Below are experts of layer 7 (counted from 0) of a mixture-of-experts language model. Rows are named gate (a neuron's input weights, with its number), up (a neuron's input weights, with its number) and show model dimensions 0-255. Each number is 500 + 25 x the weight over its row's rms, rounded and kept within 0 to 999. Numbers have three digits each.
Before each expert's rows: "mostly gets" lists some tokens that are sent to it at least half of the time. This comes from a sample of Wikipedia text that the model never trained on.

# expert 6
mostly gets: " CZE", " ARG", " ENG", "----", ":05", " JPN"
gate11:505584491506479538477500509540488493487482481510491547515501517502482579458512460473507449506468449467537506486464478491514551515458484483515530501472484466504497522464502464489444479513520509490506531487528512459495506521471529541492479539489519518500521516502536510565486526532533499509509485489483514455496507479499509484489487466513450514490484517474462502495489552490464469457526485503469487494441505493502496516503508490507533513517521500483488473491480479561468476517518517508486487510480500459523500489474487526492544514475469503528518511483555429464509475494446555493489490470517520527496497537511507506508539475504491516516489496464485493506509505521510481496519537511506485505515488506468497509528494493501489548502503507541489500477492446479507447481530507
up11:514511506511459527504513508476510478463507527544459531489511476503511560475508487523499510497483515473483468459517499516507510459522461444460490486450480508521519483495519522486513481525491458493491500514502469519448502547489501512525528497499508486500456492490545482515511487471512499524521482493500489490496510502526497480522427492500500521511475477481500495502484520444496475503481482490516464462498518502509489502528550527529484497529528467490487491538472562487478457524486524522477487483527468476488478528508452544490501494455550518463507487446534507496505497538480495499501495527473506508508517477528550515472491499481516469513516447483541503482553471530520510448533491513514532531534488482503504487502513477545469541505555475524488507555487508499504465501549444
gate12:521531480518513544544490468494536557534523502491502524477530497502552463505532503471470472499531517499507564517458551491511487496565486468466503519518527503470525492535513565507485481504489521448531509521514506520481521503506480510470471495502517524521486528526541471502464501491465515537471550503496459483523500474477463494508533503452500505504527475521500500536482548503473519497468483530534493517517529534492482514538490490510511497489517525537529500489487530529515452513511520531514524470482507522470530502545500477482530480523488481472538476496495506495514515493460489479494486496489522491529506498523470479546495495546505464525518532501517495487520499549541517540477470477492551478543485517534483516492509487463527523545503505494491499529508524482515516471566519
up12:508500449500495510521505522488494521522486470562469465523505493492506513517510495464492532508482505532499502510513529526527501509511555466489491516485472492525495542547483467546500518482518523513496544484515531508487509491512506472503528476469498492514492481504450517540515468498530485516507491541492467531508471470543518468486466532517496548511463481446520458492514531482482511518548500536508528508472528485444520515467464479509507488563509496490466464481514482490501492545424500544498536547513522496513507507438497495509501505484501482482520510545434468522497516499477492501482512533466510488485508519514478489491485550521494474483454485510474496499443510475561507487492518488516497442493559498486492488483488516498474452498513494500507480512513449505456499479481503

# expert 2
mostly gets: "ci", "–19", " DF", " Jr", "–7", "–8"
gate1:507473511490506513475516476506485526449472497529556496487478450463461521444506516503534485564529471523519481499541501523498530519488509483467515479468534472491488428481481523498483490530516508503509505533520494515485491487528477488503511493498480454481495536479501466455499521466517472496488500519533531498502495471481531502527476530512482506541504447554467527502533474526460513491479494476448502485532524492470510483479515533536503435487491479518482524481468485541514496539496512501508450502521489484506492519475535502495472520488518515538533505491511515505460495471489502491524495530514557529494495522515479476506500488498498532491431535467483515510535530505505503528496471555503466536502478528550493516521510543507541521484522513532514490466501485468441507522521506
up1:507510497523520504490552504496462529527554486481522508539514482481435491499534497460505535477474500495507456472506547480528477498463505503496466473528516500497521503506466520502539502452491475488509505463487467531505486500530562460533500511496487491473485522520493497555492516474509545508500478505506466537520480508516493495477475540523457480523542446513515517521466510498483513492496526481497501510510484496521498504523487508527508485510483504512492494519492497503487538492501484485462510533541492492448449512448502488473517493493451432453504500504457508446499517539499503470453488485552512493526491503448503463527480573492480500495496514494497522447539485528503527480459493495498500519493504510551521541527498543462540497478495477502511538477516506490459535500513484
gate2:521520522495494508502528538497440449530499456512480500469490509517521461528499489460506500478509513487469496501528502533504490516520467493466565507510508450503511478498541483448548542500484501510488505512507532503477504543469550483511497496509476512454487482551477522461500501517512500535518494434475492479532561484519490486509506534501536520480502489531485533533496553517519511486450529499481483519524498490538519505507454471493525540456533534507506545508501508468546527501481486483497486481445512500458485497485515483480505518511478476494518537480540490527462542525506497483512529478514483484451459562527515494532496519478531500538486522491456473465523494499459474524508483492489485526548487508504478499519534537484508486516535508481481530497495519509480482508469504
up2:530474498470518494496510456504522438470527497468547505487533534524504477466501465525526554510476510494535466454500527505510482482461516463505438469473547490497506486473546480489503490517518487507484509520489508484502472434525532453507522481490493491471496504481509497502526504446509509479476459479523489498455476447513540549530512478468487510480552510536487495524495466492501544472507523504497543522523510469530487459521482496509487463490517514480447506485473523490522469510511465505486527511498524528489480495507485504464489514485545502492480515507500523515497503446427517538501539514523518486507496523454512521500471539488478465461498482520455519483514502481500486536503455489515521535531486494510525529461518495518553499501490500497526488492464532517496471485518471

# expert 1
mostly gets: " University", " School", " Party", " Award", " College", " House"
gate4:484495499527435501488519457529543510518468444504485533518478545516476500486479500503491472517523525504462520522510518512464517509476496528485483493491526472452496471516469484501492475530536512488476557516495514532472501525492483547507531535485465530514560531438460484508485487529517551507513505460497508470496503489494471519486528482503515476504547500512516508506503471503478493505486478508503472455508454489489510468473454478492452483538501501479448496532558506540471509475505479447463498494504474533500528518465466483484521472484472471511498528495534490496501497458504568509530481488467458474481501510493535507478492474522509500505539481467509490525435513504517488489536529519507499507539527483533509491503494526520478477525446512486472503509483503511474460532485480
up4:477489480541451517522554512538497472493515505465513506479481537493464521520524502492485527492483506515518531518500463523526484497541490466487482465497537545465498489477531458496529479492498481542465524514484463506454539474522494490541501517549502515480526498511437498470454539488510526491477483509528477489533466499500477515489500510496525505456488553459521474511475487511473472492514467517477489550474533508492489461508492483526490542485489487509439522496531508484538482495522480481487518509524481494533485494482496455425472479472481498485478538522525460524481529466495499485514510521457505476455483547499485535497469495482453494532479531540524507486464483494522506496460537506507482482539533490498479569485466517494523493498497503477466496473483486489515504479477500
gate5:518498499487541510566509485568498522503486487524478470487525498497465529495468570519471493546494462505523505480489530464501515482491548510512482494495496514505488537517544530473532492484506478559488523548508462465539469507474505484452510495500532475545468478466514525438450502511494479517475481518485455496496542533551481506549498548491562529509516452506516497500494456516497498476473532536506491516511498520525476492507503496511447489472484486535488521470544542508525521527479525518515495515469527479486430503492506507517502517511486502499508514493514483479506531515505461479491500518491468528537458522466492465493485506487500501498513482485498484492513513515466494509505528502512505483526427542487472513442500498468475481501480500500498492490499466509514514487470520
up5:526508484500517489504531500496533487519448493530498489510499513486482495491543467486465459493514494471506450528465487497493527525458461500488508494499467504501483589439523507490528535503484528526510495508483511510481518530495527521510502489536497522462476449550564500508503501526482515526464476482522492507504478508489509486508476538527513500482480483499453493490531527461552467511446489514484463516451509488484479508548469498510508462489503440503514520536505523507494479517509467530512545482462483494485508480523515472490509486466489508479461473499527490481490470511497528536485527496504497471506507498516545522516486512534504472495467512507500459494482522508499510518464507528518465486523513525454492538538503493533482552499538485472504519564514554480563475535508534

# expert 0
mostly gets: " into", " after", " said", " through", " due", " began"
gate10:498467486507460542481513496459510506522518465465511492531564533541510467499496510493496526479542473498519520459523510493493486481484504459498504514490506499516536500449486552464495471460537484503494466502532478533495526495468517498529500492538521481523467496524488503480520505483519492486492508498523507507475473534442464537544530502519559502518502534506478505483520531452474498507511509510432462452538488518525542493519524500516528490538511542502527490503468481496472531463459504446573476545488501525508495508509485523469495505482479484487525523458491510488505471492506453489521500540484502536535524515520546530491499498498485526499494468483497492484460512476458511468501488500504471471515476507510495494507483508469507487521512480487473516489474572489487492464502567
up10:480511482527532481511525490475531514501467510440530492481543466455494481523524460530523495473510516478474436524535510534531520505501512499489451502473484525508463520509452458496492510508512519464459529507499548466524491487486510545502497536469479472504482501465548486495503494506464540456492532491509483521477512483549507503505466499523448480476466476503530491513503498533540505504529504521496519508499505546486501521519515511482485479531467481495525501453492520464495459528504505537481506466554477534497497485498487497499483469523482512515476520557467511535496520535568546494455534516499521485504496530471506489492485494459513460498535506544510498537497525498491448465508485514438468531474478479510512509506513515535511500529490506524483495481468499519483529539524500
gate11:457468518496507543498505476498540506511521502492512514456533480458507458478491510492477505493527518546507520518472521537489453499472471528478521508546512474473487407537498492522487516484521527482544497498511530502508522527497494485523498514512492506530510516514503558508486496484467494483518522505500551497515492502484519469463500537495515463529511509490465493541532479490492501461474506548538543492470532518520518476469525481538474499462526493496470539498555489479504499489448504484453501494492512488466495500491495494520478505484514488549511516495510501508524522484468476508505479489482544504535461522504465505486516446477486501511474508486554498491491449517518537593505562484524492448495457514493473512480492525519493474486529508460544474522479494510485499484488512
up11:488510480467453496483528523527567522517527506499509515518531520522488511541481542486510498503479491489538468464522544490526466496520526539502515493501544465518504491530445499548481486506477524463464545509554478467502523476508496467522491495490481500534527475538487487510484536480478493528532507538512473492507516486501516452475508548524516482538504490472560482491502492517487520516515490483485509470519475496435505536468452499457476461513515538507488512544464528520485492506482481497456513476491550451494470527490495497504479498486480485506514499484524490529507471482494518453501499520523477532528500438514487469456538475520479501508503518499510489512487548531522474497533532482449524476501455490552508497456527517483522480505493511501515516458504450488505495494481508

# expert 7
mostly gets: " ==", "_", "==", " Conservative", " neuro", " Pradesh"
gate11:523516492489507466486499482503480502533487509505478519508499487531492462535510499522535519551515459513518515486538544484495475509502476549503507431501519499533506495527547527500518507461510484488485464498534526505485519479474526462475529517521507506463543507519511506470482491489512519489481505525496510485488505515487474518462468492565530473496495514488478453514507521516495515533505529487562497521527449528505497545520461510483487503519557480494481471495534462496500486492512531475492495497544512515469493467481478483488498510521493483506530533466453488530510524450512532493503528529519434496499519487516508506505528463428545491471521490486483524497484534526505495527530436474501461509526525514442503488442522528506505469476518532464455481467538485473517507488482493
up11:539553529509484489492492537555514528537536475493478527499521458489501502500525475459520529473505547478461502498507491473468481488503478504512524530512497484469533527476488470510438501537461483464471489534471525498476508543498546471521462535493513468510488495545498541507533499496504530474487483458499503519523491397484502487512506454478494500494529544525491487513482527458497504465547486484473514490512496477489488487493479477506493464495516512488476459461477533469531543548482515487503485529497493503557492512497496495458506472514550489483437493514506494532518501490493526545504493496541497477449539485513505473487524526513473544483488490544485487524520505487537480492497455485513515494510498506529482493528522514495530476488522503516517543495489482492525497489525459
gate12:460505498493516516529501510506506472553490515524502502513496525508538505536496512475530505473466478495502472511520491523499488446503456469489489494465488515458514512533484518518509496488492497490488509491505487428509492492496485469536524512511453504553504489481468538485563482474488473481467528487514466482485520533460523518509466506496490505470542535513560485465500498508517495546518484539506514461518478419489527534477508480514450546506531502538531519508493483470479476459531477524510451531515510537465519504526506486500466506501517506486502510456512488491519500492495474533537539519474454466511549523493498518481473487487534536482514515475512459484511483513513491458473476527479506499530495488497491458479545494527471510485483495533533502509531524516570490527524467
up12:537514540465540489528481517531530493500470509477459531504437532479459523468523495501487490499486510461493530506487476510480526478459494528504509477469477489477499494470514468525466549521488466498503451546475514517435476512470512493524529532535508472487501525488458515529520527498491487515513452463509551518504481513510466490498496514491528482475498530483540526522518469503510492496495509491482449498530506484515534513484452517468527515498490493517514515497544490499493479520498521526516529476542472481572491539490513510505523513461480502493507465520481513475523551524516509470480467467501483446495491464479501472510514535506485505493506481490427507501474501476451505529498443484500500532480505466481473501505499510488546491466515531447524535489472509527514487544530515

# expert 4
mostly gets: " and", "\",", " also", ",", " or", "),"
gate4:511486491519483531495499514507501501531507483531524513496522531501528500454520512486522529500494478477542514475490504453506499490512515496528529525458499502501481507466517507471499520521531486511497515514475507549537512467497461548546512490474481476480490504511504465469488458509492509582553492538500489468501479515512510494561499510501506473502477454479541511519550485481517553477489483512500541512484459502522555530511459483496467482540517475487499499565533478470514551506504480499488523500472473477516508523516461508516457499521502475525500508470477501490488502462521463467481499497443489469509476517461495478498477535438507496511517510465498509505505434470522510510513460518481530472504536460506520506513528545487513447542493502522465471461468498528495502501541494
up4:511442471517550516494515500493485502461465508517486507505498545489503504500570497495530487493440476478469519540479519507522473500492468493456509485487495522521487507524518486515452557522485479506503492480497467498447520505498556522502483514497513522501512495501509516523473512481481468539491489471471457539479480513511496522467491530484489526483467482443546488484505473472504488498492481480531543517487498528497496495525510502498517505533515494466464509512476492518481488503470458539468489507483511449450538511496512516511486487444517544517490525527494468501520510485478519518515512476547539490467534456519522502512567458487523501486510481501523504484479468485474486518476513471489548511437504480501529480460542435540497537502487486507473496494517477534479549492465521
gate5:540468448494499494514510497479496463506479553468501495520475534543517513532478496494465491498488563487519489502493520441495509489555528548541499499509481460480500479513465514513482458460460478493492534468501485521493507572495504523517514485509452511485489523478495511485543535533516522498517491445504472447503524518463483486537505495499484497490558504469480539515548501511501486519513532512523490457501486476504508523457455513508503468466485494550481486461492502507518511502500488526529428469534544535459502492496458517506517475517508492452482484533512491490520498563499533565482521533471498486487503509522556539493492491504519480517501509479495503530496486511480463485487506488475469513521530505491533516473487522490511495494533486488499505507501497506513530473549503
up5:482426487474451557521536483477493486521500515479526498511503528546481466484469497530512485514508519500519480499498516467450506519517511522499491497481527496490522523471520491483481496492547499502463518496502467526507520486538510479495494506547481493506487508504463505520522454500479489487519508528466481550545484495475497494500545498495497517525458539536496503504477515504498477490486502487481511507509506551510494480529522528533500505470492458489563512500506491500476490449538519480505523449514518474498475472502522546467510514441467460549495496462547466543471498494531462518507500528489497538493488502507481539493518481492489511540553547502479514485496456506487503497463482498522516534509512445577454500503478497476495559509498507501474492510544472509486470515467461

# expert 3
mostly gets: "′", " July", " September", " November", " April", " June"
gate1:457538522519468506514512473473515529494496500480433473523448536522509492510523485459490535457541467512510461508498532495504483503529490483504484503470528508467515501488542518493503499511540472513531498505506472484444532510496528496458489480510498517533507568529478545503476463530477522516484511534459496491505490469491473520462519491503499521503486478515494498537534481502501505479521497510515487461506543492495503502469480441516512459537529513492442490524513532490517532521491557478459479511497542488525497514530478502468502507471508498473495548459452500520536507514492507523515511518498452524488531520516546518494483481515496478467509513457495493506507415510517454499536529477526506483530492493524509524485498532511457505536478544516521514459472485487472479499507541
up1:533485507450513508540506495500491509526510509527531553497507487495486509489481483516465499478481479504520495504467510478465485506510483478479508489502503463437528520470483515537473543545515459556517493507488535496504491524532545505524532450459492488538482492482514529458500467489530491498498519489497505457513481476454553542477478506499476490523554539480525470495508479479532485512575473438512486493528480489492494477493500511507502504503514481503496533460491494505559521520467501498535496512525516480499521551520473542517534530538533524478521506513505519490480478501443536528519471485482512439517471505520512505479492476504524479516482441500488481492514505549473547513518464527542543518498520481476471498526517505497495507484499511522459514546474512495517461478497500
gate2:549480491508453488499487489503502511465494471471462471516495471491472441471507502529475541525515457489461465499519490433466495515497467492516503540483434517489524529489491521508509512492468489531519498523488519524545504514485504483518494492482465474486507497452483546499520523478509498466472463531546492524554498520528509460495476506505497507478483495529484502505488488527495525481515498490505444510450560481474471504547490513503486494471476469511512483481523508496551527486495471497511477530522442505488504441445513506502507504498467474507531504497518498485524502529473521478529531510503515533491515507489501483478494562484481489537475509487476533564531480502513511484473510526522506435518495527496474512531482523530528525504522550484540537497506493448508487525482476
up2:469501531526463490526494522523548514415461537497459436512494557497476504514479493492533477491508504509471516491486471486478516501499487491484538488452504466509430496519474520485504497518482498500547500509525497495517517511485565532495503476502489515492479551511494527539508535520497514509509543512469485508517484471501451528469448512475501494522501480541532486496500517514504468499554484498520505509485528475486467500510454500502484516516504523501485475497502452493502516541521456477479513518512478470453482486483514481471496534511494462471489503509489504498506482489548527490519504476470536550520454481511503498509548517527512494526479454505435507471537490462475487498508539473502483486467477471483451505490505507478492533505484456531514499464456497506487479468549511

# expert 5
mostly gets: " years", " life", " area", " species", " people", " father"
gate1:478532475440527496499490543440497480501487448516501460472518473469513520528484485459541506488557466532487507548488487504500548531520509496507536488518525525514481469472474502496508522508504505512499496525505553521533470548493526472540482495477499501467505460490529531449519445487461492514471483499579548499485497520501503499486512502530522491506492484464488489496534530488500495483462485471472538486489471467507519526486476504487535507453488500551495505469517540485550475544506502529527470517504467524525449498522507503513500468511488499504524485480528497513482509489469528521473521539479460463479506468509534499469511493477504477470519532481469469489506512516504520495502457538502511483482488527471485512528469524491541518483493523464465535509498497525501494459544520
up1:537534502475549494529471489468508487501527499508484516451517499487495494460451545457503513511551493515485532488491462522506485490438461513533500486509486527518535491501469525505521492473442531506507516498468544501498480478511490514523487500502493526493466532503502530506500471496478487474499513516490517431476451489565533496563523524523508522559533539502494482507494511491506512521458517495455482498497546512516505461509510530459504497506552490464499491479474528527486482496525493522506499522486524525518516496500519490503489492499498518482528513498476559533455545484418511487495494524527529519499488496501516521543501507518475515462497479492489462489481514532487497464479459517474480506484535540475510517447497513518510523485491483519508454497497531507525436539520514
gate2:510525493514492502463470508456482490543510479515488512509517464480505466457498514545516516505507491476443479515465496505497499527473500518486462495480510483498440500497512484485498539473511486525502468514520598482505511520495474465530482495497552477476521466524494517494526523505496510456484476506485459460488502500495490526521478497506497516503493502515472492461471499529475527506461493493477538515467511448535495472542522494545516493532484509550474536498506492472530472478562522502516510494523509509491527498502500492549538504509534508519498523539471496511468487538495510469503510548477482513468509496473543515505526483481547527541510492488498506478467471511494475437519507538509495507467513515489493523526520509500551532475476465485551556530450490462471473517495543
up2:514492451499477512500505499492464466519510460473495470502539488520503498441459499511516558519455512542525508490500459498469539526522483493496490505491531516488514501501477472500537514497542501477472482499503511527500486553513501480471486467567485515541486491512519521488500481482482517507469504526478484460534482505511458442475512525529520504506434510455466502471464471513507511548464522499510483502476489512494485509507460493481486467503473485529472488469523493527502436473505516458472517508507536512499486526449529524549493493448519481506502504520526500516487494530495513511524506522510457537428476528512498466503534507506497496519498497476548472539492480501478501496536556508530496510503469450485469532501466495510498504525521552468524491487506537506492440496497494